config.yaml
num_attention_heads: 2
num_key_value_heads: 1
max_steps: 4387
dataset: "wikipedia_en"
Below are experts of layer 5 (counted from 0) of a mixture-of-experts language model. Rows are named router (the router's row for the expert), gate (a neuron's input weights, with its number), up (a neuron's input weights, with its number), down (a neuron's output weights, with its number) and show model dimensions 0-127. Each number is 500 + 25 x the weight over its row's rms, rounded and kept within 0 to 999. Numbers have three digits each.
After each expert's rows: a language model's description of what the expert responds to; "gets" lists some tokens that make up at least twice as much of what it gets as of all text. This comes from a sample of Wikipedia text that the model never trained on. Tokens count by the router's weight.

# expert 56
router:509493452501480462529533511453465544485520467545522486535508512450472503501503501462458485483495526510479468532505523475537486520457491491481511510527501501524505490483486505436502511543477512499502491520481510537506465495474468507464470529522535510501503491521525461498532522500538466527508496520479520501472521527493530519507526525490526488484549535514490506526468480449455468517525
gate1:455530498534533486538518470487492464545479468499517501505524526495520482465513463511502501445524468496522555494520491492514489498452471469493492471465505512486490448508520479489504464485438501514498499502511534512492513492485510528531510491517517460492507474561492505514540529481544516473471509489518509523516528505459469550494525482532494500568499524500492534493451484484492490497498
up1:543467499490517492473530533531511515495490470473507508503508499487472520500497502473476516454509520495513501529505465516503517510505496470518520481474482490524499512469498471480511465561521467462547448476498500482530535480454456515485517453482497494486497519509535533531450525567495455509469475467487496509540521480529494513504460531495510464528485473514523475549529495527486488472487
down1:466445527523491460522510509507527468440503505501455486508500485451493526483520465491509495495482577492485501475477447514564456505524514463462487525498481465537528495496467491500496471527496479473491513466517521487477508502480507505485511484499484505477505494480544484506490434510526489518512491502455472539442468466498509514452496480502512506487483473506510475481500493518499518480522
Description: Pieces inside chemistry and biology terms, like ox-y-gen, al-co-hol, ant-io-xidant, Phys-i-ological, and prefixes trans, bi, im.
gets: "o", "on", "am", "im", "i", "om"

# expert 20
router:495497444469475481559485512454466530482491520486510473483472493457522506540516500512469498520505492458481498489513549484526460505514470535465528481472506467519496531451520494520534551502540500499503496497500547470459467523478489507495518497486524485505509458529489524481518497513479500480539519546524514457510491542510495509492532467487493515463508528529511490548523514517541496479519
gate0:501463523470498444559530456486496511490496538521515482504575441495466448485549510528488480507529490541484551459520538506513499500478464510538527514531517520485502493491519501493481515506532520544528507476518527481511483515517481496482502474475520430491519491504516518489475487497518528493495497484489475481495546501497499538495538502499483499458476496485502494508518477511540530505526
up0:463556505482496527496470503480483519486512476494493507504547490493459522529503489494513520518428518509452506497463512483497547455486477507499512541506493506522485519472508532544472487502533495530483514483519464475524491464519526475487493486513509476462504516486474487479489477495521457539487525521497495547455530497479493538493440491499520566514503484502522468504448502484460534494489
down0:509506532513494493489504487500484478518538504500504527475528570507510518492492454429528452537470489454525507526506506489532497480477490549507478515497518491477529530463514522489448513481504503541574515486522432499497483484512496523477499483488498500480473476498470482533506490495494487482525468514494543536483477450509442512474509500503501527520499506487493466474465483524475499492506
Description: Vowel-ending pieces such as i, u, ai, ao, en inside foreign names, especially East Asian, plus Kong, Korea, Tokyo, Jun-i-ors.
gets: "i", "u", "o", "an", "a", "in"

# expert 50
router:530472448462493512542508543501472522508539497526476518503502549499487523489517531494524501533503454528512479493516544495501512522509505504488484512504478468537496538472478479508461519510492500500497501489513505497517508557520500494505462492492514505474494453541475484518533500546485555464514476546499509479513497507508526486508491536541554518452525500527473475453481516568469508497517
gate0:535472493495495524511489541484484479505499530521458465520500450475551517488531471516477459509551493529501527482444519517475493533456439490529549493496479456460517505508514499486502531475514489532489473512502538516490486511512494455531513511510491477477503492521504472494463494512539527512544461494508486482473447458512499499489493495513521553527507479504477469486509522459483488524512
up0:520510519427508500475437555517475532524512493507488523496490497485490484521488488498523458501498481529530509492525537505547484513532444509555514538535503453487499466536483512501497524483516488546543529527513509487481515510475450518503488527469502504448510510492533496511514517538468531488512509516500487501479513516523526508509508521499495489489445494485492514515494451496446480497454
down0:506482506545503465527521515516543486452514526508472506509516503452496470517560482502476523511475530486485472506481509467534508495503559510466477476525552481535492486485484510517464462503503475453489481456482494497506513479504492488504522499530459541491484471510493542476540507504559479483491509475536512515543518520526544548507511505475481509486470516490519492514544523511512504547480
Description: Final pieces of place and ethnic names, such as -burg, -berg, -shire, -ar in Weimar and Bismarck, Palest-inian, Austral-as-ia.
gets: "ar", "as", "a", "an", "ian", "al"

# expert 13
router:482472469473532517474528505503514460519457490468497473497471489462502490486504522500501505457566483516497537484483481519486490509502473506511473487510513515524538504522465464481474499467487487497498531496472479473479461487470495491477494494505534522491522479474500528455466541508524561490461507474493537545482479480521471543484514455520476521518495530507535528487452500453539502543484
gate0:457493514484532504512509475474523498503462523528503495533515512448542490558536505523536510481485481489500499464474563547487505521530480499512504461500495474525516480456543448517510517474467521513485508469492482501511497475517505504514482475540545517478501512510508514481506526483510489489494522476478518475504505504454505482551508528489481509527514483476513489584514474520566495512488
up0:507470504528484498524533490527517466458497535520495532480495534509495518496483474531522521509497526534495502499522518514506488488521541473533481488495471511524527505465485474458526476522499579480515535525487468485505478500481493460551482501463501489485542558504505500525502470512486510503525483508503484485462512534516474461489504479516512513486443500529495438486434509483524482447515
down0:512479511518499501502495546423497492464461519478479505476536481498486501510498484526517526529470508499516500483529524494464493452488491487450508494477531485487532509499541504487472493525479484516512481487519536494481504483513502502504526513477504500497458537484527506537518435477518460463466510469525503519489459450515529547501475491462510529504501478458522473536459459551499478478480
Description: Colons, dashes, line breaks and == marks that build infobox fields and section headings, e.g. "Post town:", "Hangul:", "Superfamily:", "===".
gets: "-", ":", "\n", "|", "\n\n", ".\n\n"

# expert 29
router:508478472460514476486506502503492471529479489459533481505494480493533495493520526494484516456549501544498529489468491502503512526520456535503451509531525500497520492524463468479473481452468464502484541516468475475520489516473507496468493499530515494528503494483488548450491542479503558491463492488515540538518484508545465524482485479530502508507484519509543521480478498454547527530506
gate0:513480487525541464568500470477543492534510514484524507490491482481537513501486471491477495498467482503553544483457510534494493500515459527513467533473524506508506473516478512534482497474493506495473508479506449511537524491510497458533544475534474435499492459504477508476491501472495497498527479520524510530545543515474464476528467534496516443489494501493517508487479487497491484456485
up0:456515489465523539488453480531512523487439479513535500529484479524495480481499447542511496473487517533489553505508522474522514530495481469521475478547517506476478542472491493486493461508511532469472484503492493460481523480448501495474497497494508497485518526480465551488529521460458454515476507479498528479475500438508522472497534469486516503491508503477481469485506514503468466489505
down0:526496507515484489458477529514525489498478523500514469445498485508467491521503480516533502534514494528537481547474528441494480526492497534530445497522520462510468504495515498515469521480510534545508508497498496491491491501502558500545476471462515485503494509462464491488502493527513479458451489492483457487448493531508499461500479481496519474478475488505462481524524511476433512498451
Description: Dashes, colons, line breaks and heading equals signs in infobox-style field lists, plus field-name endings such as Propuls-ion, Bow-ling, Oper-ator.
gets: "-", ":", "\n", "\n\n", "==", "|"